From a checkpoint of a small mixture-of-experts model trained on Wikipedia: 32 experts in each of 13 layers.
Below are experts of layer 6 (counted from 0) of a mixture-of-experts language model. Rows are named router (the router's row for the expert) and show model dimensions 96-191. Each number is 200 + 20 x the weight over its row's rms, rounded and kept within 0 to 999.
After each expert's rows: a language model's description of what the expert responds to. This comes from a sample of Wikipedia text that the model never trained on.

# expert 23
router,212,203,227,224,204,175,198,214,190,219,210,177,197,250,189,235,227,181,178,184,196,234,176,205,184,191,217,198,212,204,173,222,199,186,191,241,187,185,219,191,207,166,190,202,222,217,210,221,219,180,207,172,207,249,204,200,226,226,197,181,212,192,200,207,191,189,229,202,232,206,194,196,191,195,220,210,231,171,173,198,182,203,133,190,219,215,192,176,189,217,190,182,200,204,183,236
Nouns of institutions, places and programs after a modifier, such as School, Avenue, Force, plus time prepositions like until, before, since.

# expert 1
router,225,187,215,215,182,214,224,178,208,186,207,191,167,247,182,199,203,223,192,195,195,186,220,211,198,181,222,195,192,231,201,241,202,178,164,185,217,173,243,174,182,185,221,188,221,213,218,190,217,225,198,216,241,269,213,165,199,216,182,198,217,200,201,157,192,190,178,197,198,184,223,192,182,209,227,193,203,204,181,214,157,209,228,233,201,206,219,196,212,190,176,211,209,199,206,219
Word pieces inside Slavic, Germanic and Nordic names and places, often in sports tables, such as Pokorný, Wahlborg, Svitolina.

# expert 14
router,234,164,200,218,189,174,232,199,203,212,199,180,183,222,176,211,222,214,184,228,208,222,246,199,183,174,230,201,203,195,225,219,207,175,179,206,186,178,223,182,190,165,202,175,196,228,217,194,194,182,208,185,222,229,204,195,181,239,168,198,228,198,199,201,202,180,209,227,237,221,212,198,189,235,193,210,215,190,198,230,180,212,175,223,213,193,219,200,179,170,170,215,215,188,201,178
Single capital letters, acronym pieces and odd word fragments inside names, foreign words and abbreviations, such as T, GPVA, cin.

# expert 15
router,208,208,234,208,174,211,205,218,171,212,223,183,177,210,178,228,224,189,187,192,222,197,188,198,175,184,200,196,204,191,203,197,223,212,185,202,159,212,245,186,176,173,232,188,232,227,215,191,200,194,173,190,216,261,210,182,206,236,187,174,231,207,201,189,187,195,215,191,218,204,199,191,189,187,201,218,213,206,173,194,203,233,182,207,182,210,191,192,212,216,190,187,205,155,202,236
Markdown table separator rows, coordinate degree signs, chart performance headings, and subject pronouns like he, she, they, that.

# expert 12
router,242,184,201,199,189,210,191,187,187,206,185,187,209,222,203,207,235,226,164,203,203,223,216,189,212,183,218,197,170,208,191,226,193,188,151,224,204,202,194,200,184,201,183,194,216,215,219,211,194,207,172,178,203,236,174,182,209,224,228,179,186,201,193,201,194,190,202,210,191,167,228,173,198,236,203,206,203,176,194,180,165,219,195,212,205,214,185,217,172,185,194,219,234,185,217,216
Nouns and adjectives right after the, such as first, same, last, largest, club, film, United, Minister.

# expert 2
router,211,204,220,208,202,174,183,182,198,227,193,200,172,190,188,200,229,189,193,232,199,232,197,176,215,182,219,187,214,197,199,208,209,166,165,227,178,182,240,177,160,191,183,182,211,215,172,219,205,202,205,211,214,218,205,196,213,211,202,190,211,180,218,160,190,217,215,256,222,189,196,197,199,200,206,220,225,205,196,187,171,206,152,218,198,172,176,186,177,186,182,216,209,189,215,210
Word-final pieces and sentence periods after abbreviations or sentences, plus common English first names in lists, such as John, James, al.

# expert 18
router,224,167,228,192,206,178,206,203,203,190,170,188,173,225,207,213,196,232,172,232,225,185,198,191,185,168,185,192,191,221,201,209,204,189,233,202,182,183,227,196,188,179,193,181,202,217,207,174,209,199,198,165,219,252,217,202,216,205,198,171,210,204,224,205,154,185,213,168,194,199,223,203,208,200,191,190,225,209,184,178,177,241,184,195,207,221,192,180,205,193,190,198,227,179,232,210
Final digits of years and numbers after 199, 200, 201, plus mid-word fragments like Demol, capit, Torremocha.

# expert 16
router,217,185,225,200,192,182,217,184,197,185,213,178,185,227,182,218,202,203,158,222,222,199,221,188,198,185,182,205,205,206,180,216,191,190,200,223,179,174,230,210,186,179,241,193,191,189,210,198,219,201,187,183,211,289,195,226,197,206,231,180,238,205,194,202,186,201,204,220,200,193,199,184,178,209,212,212,231,193,194,204,178,210,154,242,206,248,211,185,210,193,203,220,211,174,208,202
Closing pieces of words just before punctuation or a line break, such as -s, -ing, -ation, States, Freightliner, competitions.

# expert 25
router,234,211,231,198,191,210,217,190,193,209,212,190,179,203,195,224,228,185,192,194,206,203,223,192,182,208,231,169,185,227,199,192,218,152,184,228,192,200,218,172,187,186,209,189,211,204,208,186,225,187,185,181,206,230,215,190,238,228,174,189,216,202,203,192,215,196,194,206,244,173,188,172,219,229,240,202,228,169,184,197,167,219,203,222,231,227,182,179,189,194,177,198,208,215,234,233
Table cell pipes, month names, and pieces of Spanish or Portuguese names and places, such as Candela, Fútbol, Collado Mediano.

# expert 0
router,227,163,206,197,204,196,231,179,176,216,200,198,155,199,178,229,194,220,185,244,200,232,213,209,212,187,227,204,213,203,239,214,199,199,193,200,198,179,245,193,166,173,199,171,225,203,176,212,212,198,223,203,222,252,205,199,213,218,173,188,217,191,221,177,185,202,222,231,221,191,203,194,181,218,194,186,235,200,187,191,183,224,182,216,218,198,207,210,193,174,166,229,212,177,217,191
Given names and word-final pieces of personal names, mostly in sports results and cast lists, such as Julien, Matthias, Eugen.

# expert 13
router,228,170,232,195,183,192,206,187,202,229,188,192,160,211,207,214,213,198,186,199,199,180,193,170,194,157,220,185,253,211,202,218,190,179,190,206,189,188,119,173,205,173,214,185,204,212,154,192,202,166,205,187,221,210,212,196,218,226,194,171,202,224,224,176,215,184,183,211,225,183,213,191,206,211,222,218,211,168,175,196,195,212,171,203,216,251,230,186,186,215,197,215,224,193,218,226
Prepositions following a noun or verb, mostly of, in, for, under, during, such as Legion of Merit, head of.

# expert 20
router,231,159,233,219,223,212,215,197,196,222,218,191,176,216,183,215,237,197,191,199,196,235,219,213,195,172,227,193,186,214,217,199,188,171,156,253,203,198,217,178,174,196,198,217,209,216,197,197,218,168,161,194,198,231,202,200,215,225,174,176,256,205,193,204,201,192,202,219,198,206,201,204,187,221,184,188,197,195,194,191,182,223,170,222,211,226,199,182,192,201,184,182,231,216,214,223
Opening parentheses and whole numbers or number words in statistics and tables, plus the counted noun, such as (, 000, two, pass.

# expert 21
router,237,198,212,204,213,189,202,201,193,161,180,184,173,189,188,208,202,195,182,192,190,184,222,209,189,188,210,187,232,228,196,232,202,186,179,221,195,191,172,181,166,201,181,197,221,210,190,197,203,243,184,182,234,195,186,199,208,230,213,174,217,209,212,199,184,186,191,220,198,203,198,189,180,220,213,206,206,180,174,189,163,238,150,214,198,179,181,179,189,172,192,201,195,193,217,228
Pipe separators between numeric cells in election and results tables, plus titles like President, Republican, wife, country codes.

# expert 31
router,212,186,248,195,166,202,211,204,182,190,202,189,186,199,163,221,247,195,199,213,207,201,218,200,222,180,200,203,177,232,212,217,178,194,209,217,204,195,250,178,178,221,216,214,213,212,210,191,200,195,191,177,208,273,219,176,212,231,197,170,225,240,214,203,182,225,184,196,216,199,186,173,182,236,194,234,197,173,196,193,194,232,176,182,199,218,201,153,178,207,180,195,208,217,223,196
Opening or middle pieces of multi-token words and names, such as dossier, condolences, disappointing, deduction, dispatched.

# expert 6
router,212,151,191,220,167,189,218,188,233,234,189,175,167,248,151,210,241,242,185,219,199,182,220,182,207,175,230,190,183,192,221,228,196,178,168,231,187,193,166,208,200,169,202,194,222,209,184,198,218,199,217,186,226,208,198,150,210,242,206,173,241,188,210,186,185,193,201,232,224,174,203,174,161,202,221,210,231,192,199,205,202,224,203,218,193,183,208,177,204,202,173,228,221,160,207,204
Line breaks, bullet dashes starting infobox or list lines, and sentence-ending periods before a new sentence or table row.

# expert 3
router,203,204,196,201,180,181,227,190,193,215,233,185,198,218,188,226,209,207,179,180,194,242,226,166,187,214,237,204,220,209,217,210,187,170,189,225,185,187,160,202,171,202,222,186,209,211,181,201,193,235,200,158,231,185,186,155,215,247,191,186,221,212,219,195,173,178,217,215,241,184,202,204,183,221,229,192,202,218,174,166,168,233,163,221,206,195,186,178,193,185,169,207,201,171,217,238
Commas, and, or, with, &, slashes and semicolons joining list items or clauses, including French et in titles.

# expert 10
router,224,189,219,178,199,180,212,193,221,226,210,199,172,217,206,208,184,200,178,229,205,185,230,196,170,179,231,203,182,174,156,215,201,187,210,233,193,174,201,197,173,163,209,181,207,190,192,198,228,203,208,154,220,237,191,192,196,238,209,169,219,181,204,168,195,186,223,205,204,200,213,190,209,224,205,187,222,191,174,184,176,238,158,239,226,229,192,191,199,207,167,228,202,165,207,200
Words inside names of institutions, places and titles, plus tokens right after commas, such as Committee, University, Texas, announced.

# expert 22
router,187,172,218,192,195,181,211,172,207,186,202,215,187,212,174,180,206,200,194,230,194,184,221,231,217,200,213,167,174,223,217,225,196,194,222,212,187,174,288,194,186,209,218,195,200,204,212,198,200,188,201,174,217,242,211,188,182,242,212,189,223,231,216,180,156,195,202,214,226,162,213,183,186,218,199,177,224,196,215,186,185,239,192,197,205,231,200,181,171,195,198,204,218,179,208,191
Nouns and closing brackets ending a phrase before of, in or to, such as priests, population, players, foundation.

# expert 9
router,229,165,239,222,212,205,208,205,221,202,194,202,193,216,179,196,207,206,184,219,193,222,199,205,226,177,253,196,186,202,197,230,184,222,201,212,173,190,275,185,189,208,233,165,250,205,191,196,216,203,215,165,197,257,223,174,215,233,195,158,199,205,222,171,199,202,213,203,203,175,207,205,187,219,212,190,236,192,192,169,166,218,170,238,193,195,207,182,196,193,222,201,236,166,203,189
Word pieces inside Indian, Pakistani and Arabic names and places, such as Kh, Bh, Meh, Kann, Sri.

# expert 26
router,234,197,214,191,189,188,205,181,194,215,179,207,172,226,184,204,241,190,196,182,206,214,221,165,197,188,214,176,225,221,216,239,186,192,189,228,191,192,227,207,185,175,204,200,215,204,197,216,234,207,166,159,209,218,222,196,219,231,217,162,196,220,209,191,202,220,189,242,198,177,201,166,225,235,215,211,234,171,168,186,195,209,155,219,178,169,205,189,176,185,177,227,214,192,226,214
Articles, possessives and adjectives opening a noun phrase after a preposition, such as the, their, our, new, various.

# expert 7
router,212,178,217,191,174,201,219,202,165,202,201,199,180,219,182,241,209,221,203,219,228,193,199,219,203,203,209,208,177,226,203,200,187,197,201,216,208,194,209,175,200,197,227,202,206,216,196,207,200,195,165,192,210,286,224,159,193,222,218,183,189,183,205,190,158,213,165,219,216,204,213,207,195,234,193,229,220,190,195,171,173,223,181,219,209,227,200,166,200,203,165,206,215,186,201,205
Infobox and taxobox field labels like Born, Genus, Coordinates, plus inner pieces of proper names after a capital, such as Rialto, Rizal.

# expert 4
router,205,166,221,196,167,193,216,208,224,214,175,229,177,189,193,197,220,207,192,199,187,211,239,173,223,186,203,183,152,220,197,212,191,191,185,224,199,175,236,190,203,175,212,170,201,228,198,217,256,193,156,191,229,213,201,213,216,210,198,190,210,194,225,184,195,192,199,239,245,170,206,210,201,237,207,217,203,172,168,180,183,204,197,241,195,201,186,192,215,193,175,182,216,199,209,218
Auxiliary and modal verbs, infinitive to and articles after a subject, such as was, will, must, has, a.

# expert 29
router,236,189,226,210,211,165,218,191,199,204,203,229,194,209,198,226,211,194,200,204,192,220,203,208,224,176,243,205,189,200,234,203,171,189,182,216,190,172,236,224,183,185,211,188,190,203,223,224,223,221,168,159,222,245,193,214,190,209,224,204,199,198,220,195,217,177,200,206,225,183,183,204,203,213,163,200,209,155,179,202,180,227,168,242,170,167,228,187,210,212,194,223,210,193,243,225
Syllable pieces of Japanese and Chinese romanized names and places, such as Shin, zh, ichi, plus year stems like 198.

# expert 30
router,234,198,233,212,191,192,247,187,203,197,197,204,152,207,203,223,193,191,182,223,214,205,240,225,203,187,220,191,175,235,193,190,192,202,199,243,198,184,202,187,205,189,212,194,214,230,192,208,190,193,196,186,205,243,214,187,208,225,225,169,233,236,188,198,201,211,206,180,183,196,201,200,196,222,187,200,231,181,172,165,195,232,199,219,186,200,245,198,180,200,165,224,220,213,230,177
Pieces of place and foreign names like Auckland, Sarawak, Jakarta, plus New, United, km and units in listings.

# expert 28
router,220,192,228,209,183,182,212,175,219,196,188,170,142,204,181,204,215,202,193,241,191,243,230,200,179,187,208,192,202,207,211,206,204,179,196,211,163,167,150,189,188,189,224,184,228,207,207,214,195,192,192,174,200,195,235,205,207,222,209,184,216,213,216,200,182,206,194,200,189,205,189,170,189,208,195,193,249,180,182,196,196,210,186,184,208,202,201,185,197,184,164,230,229,183,213,228
Colons after list labels, hyphens inside compounds, table pipes after years, and sentence-opening words like In, On, After, However.

# expert 27
router,235,196,226,184,168,196,207,199,200,191,171,189,195,196,196,203,250,221,195,195,220,207,238,209,198,171,244,196,206,213,205,211,180,204,177,223,194,204,216,210,188,226,202,206,219,198,188,192,221,189,160,208,206,244,228,160,222,230,207,178,218,219,203,180,185,206,183,218,207,181,206,204,193,243,235,234,210,171,210,198,172,217,195,206,178,218,213,187,209,190,207,176,234,148,192,197
Pipes and numbers in sports statistics tables, section heading starts like Seeds, Top, and ordinals first, second, last, final.

# expert 11
router,214,194,218,188,205,214,221,212,209,194,180,205,201,193,184,210,207,181,174,210,195,204,234,198,200,173,208,200,175,229,203,215,186,181,185,217,186,179,194,205,177,221,224,217,223,186,197,207,221,175,189,170,217,227,219,154,200,234,220,194,232,239,236,193,195,182,180,208,203,172,200,204,177,213,200,222,240,189,176,183,193,224,172,200,186,189,187,196,201,186,177,203,204,197,213,220
Conjunctions and prepositions opening a clause after a comma or period, such as by, as, because, According, due, owing.

# expert 19
router,219,159,199,205,192,220,201,192,203,169,221,184,161,214,217,219,235,210,190,206,209,230,191,198,202,165,207,196,192,212,219,228,195,190,207,190,177,199,192,197,186,203,201,190,225,215,182,219,188,201,195,187,215,223,233,186,204,204,193,181,210,188,224,162,193,188,205,208,214,172,194,199,158,209,218,216,224,207,178,210,184,207,177,231,201,188,196,187,186,180,153,223,227,168,222,218
The word from, compass directions, and numbers or years in tables and geography, such as from, west, between, 1925.

# expert 24
router,222,192,216,193,199,187,246,205,185,203,176,182,162,227,176,214,220,186,186,199,184,199,213,198,219,173,209,204,223,207,230,230,201,183,213,224,185,187,256,186,178,192,215,195,216,175,213,202,209,183,196,181,210,236,215,195,226,194,190,174,239,201,197,205,188,192,194,225,218,182,185,194,175,225,196,212,213,185,187,189,181,230,155,194,193,237,231,174,215,171,173,197,191,186,233,191
Past-tense and -ing verbs and verb endings in narrative prose, such as recorded, stated, assured, shifting, commits.

# expert 17
router,219,201,234,231,179,190,201,193,168,225,200,158,181,192,220,182,233,207,192,183,202,233,198,186,211,177,207,208,171,201,197,206,187,187,182,221,202,203,223,211,178,197,216,225,218,206,209,215,201,199,180,183,211,267,211,160,187,233,219,164,184,219,181,162,176,204,205,216,216,182,204,200,191,242,186,205,216,192,212,197,158,217,185,207,204,217,217,191,187,181,170,197,211,212,207,214
Number digits in tables, scores, dates and times, plus middle pieces of surnames in sports rosters, such as 12, 45, Sm.

# expert 8
router,218,207,224,206,180,158,220,170,199,203,202,222,170,214,190,199,193,209,176,213,224,230,227,172,180,183,203,187,195,216,192,203,206,204,191,214,206,195,195,210,181,190,208,186,242,196,204,216,215,217,218,184,201,230,197,178,188,228,194,194,196,208,214,194,189,218,194,216,189,184,200,196,215,230,203,212,240,184,176,197,182,208,179,231,207,185,221,181,204,200,207,213,223,156,195,193
Periods, colons, semicolons and closing == or === of section headings at line ends, especially in lists like Births.

# expert 5
router,226,194,215,216,208,199,207,202,191,169,223,195,181,221,175,222,201,177,166,204,204,184,239,235,203,162,197,189,187,240,184,212,215,197,171,213,200,156,265,201,175,189,238,216,193,213,226,207,210,207,200,181,202,280,191,186,207,209,175,181,241,221,192,179,184,239,204,191,207,192,222,174,191,224,228,210,218,191,199,175,179,245,202,200,185,209,203,185,186,204,182,202,203,181,227,186
Middle and suffix pieces of technical and taxonomic words in biology, medicine and science, such as genus names, -ation, -tic, osaur.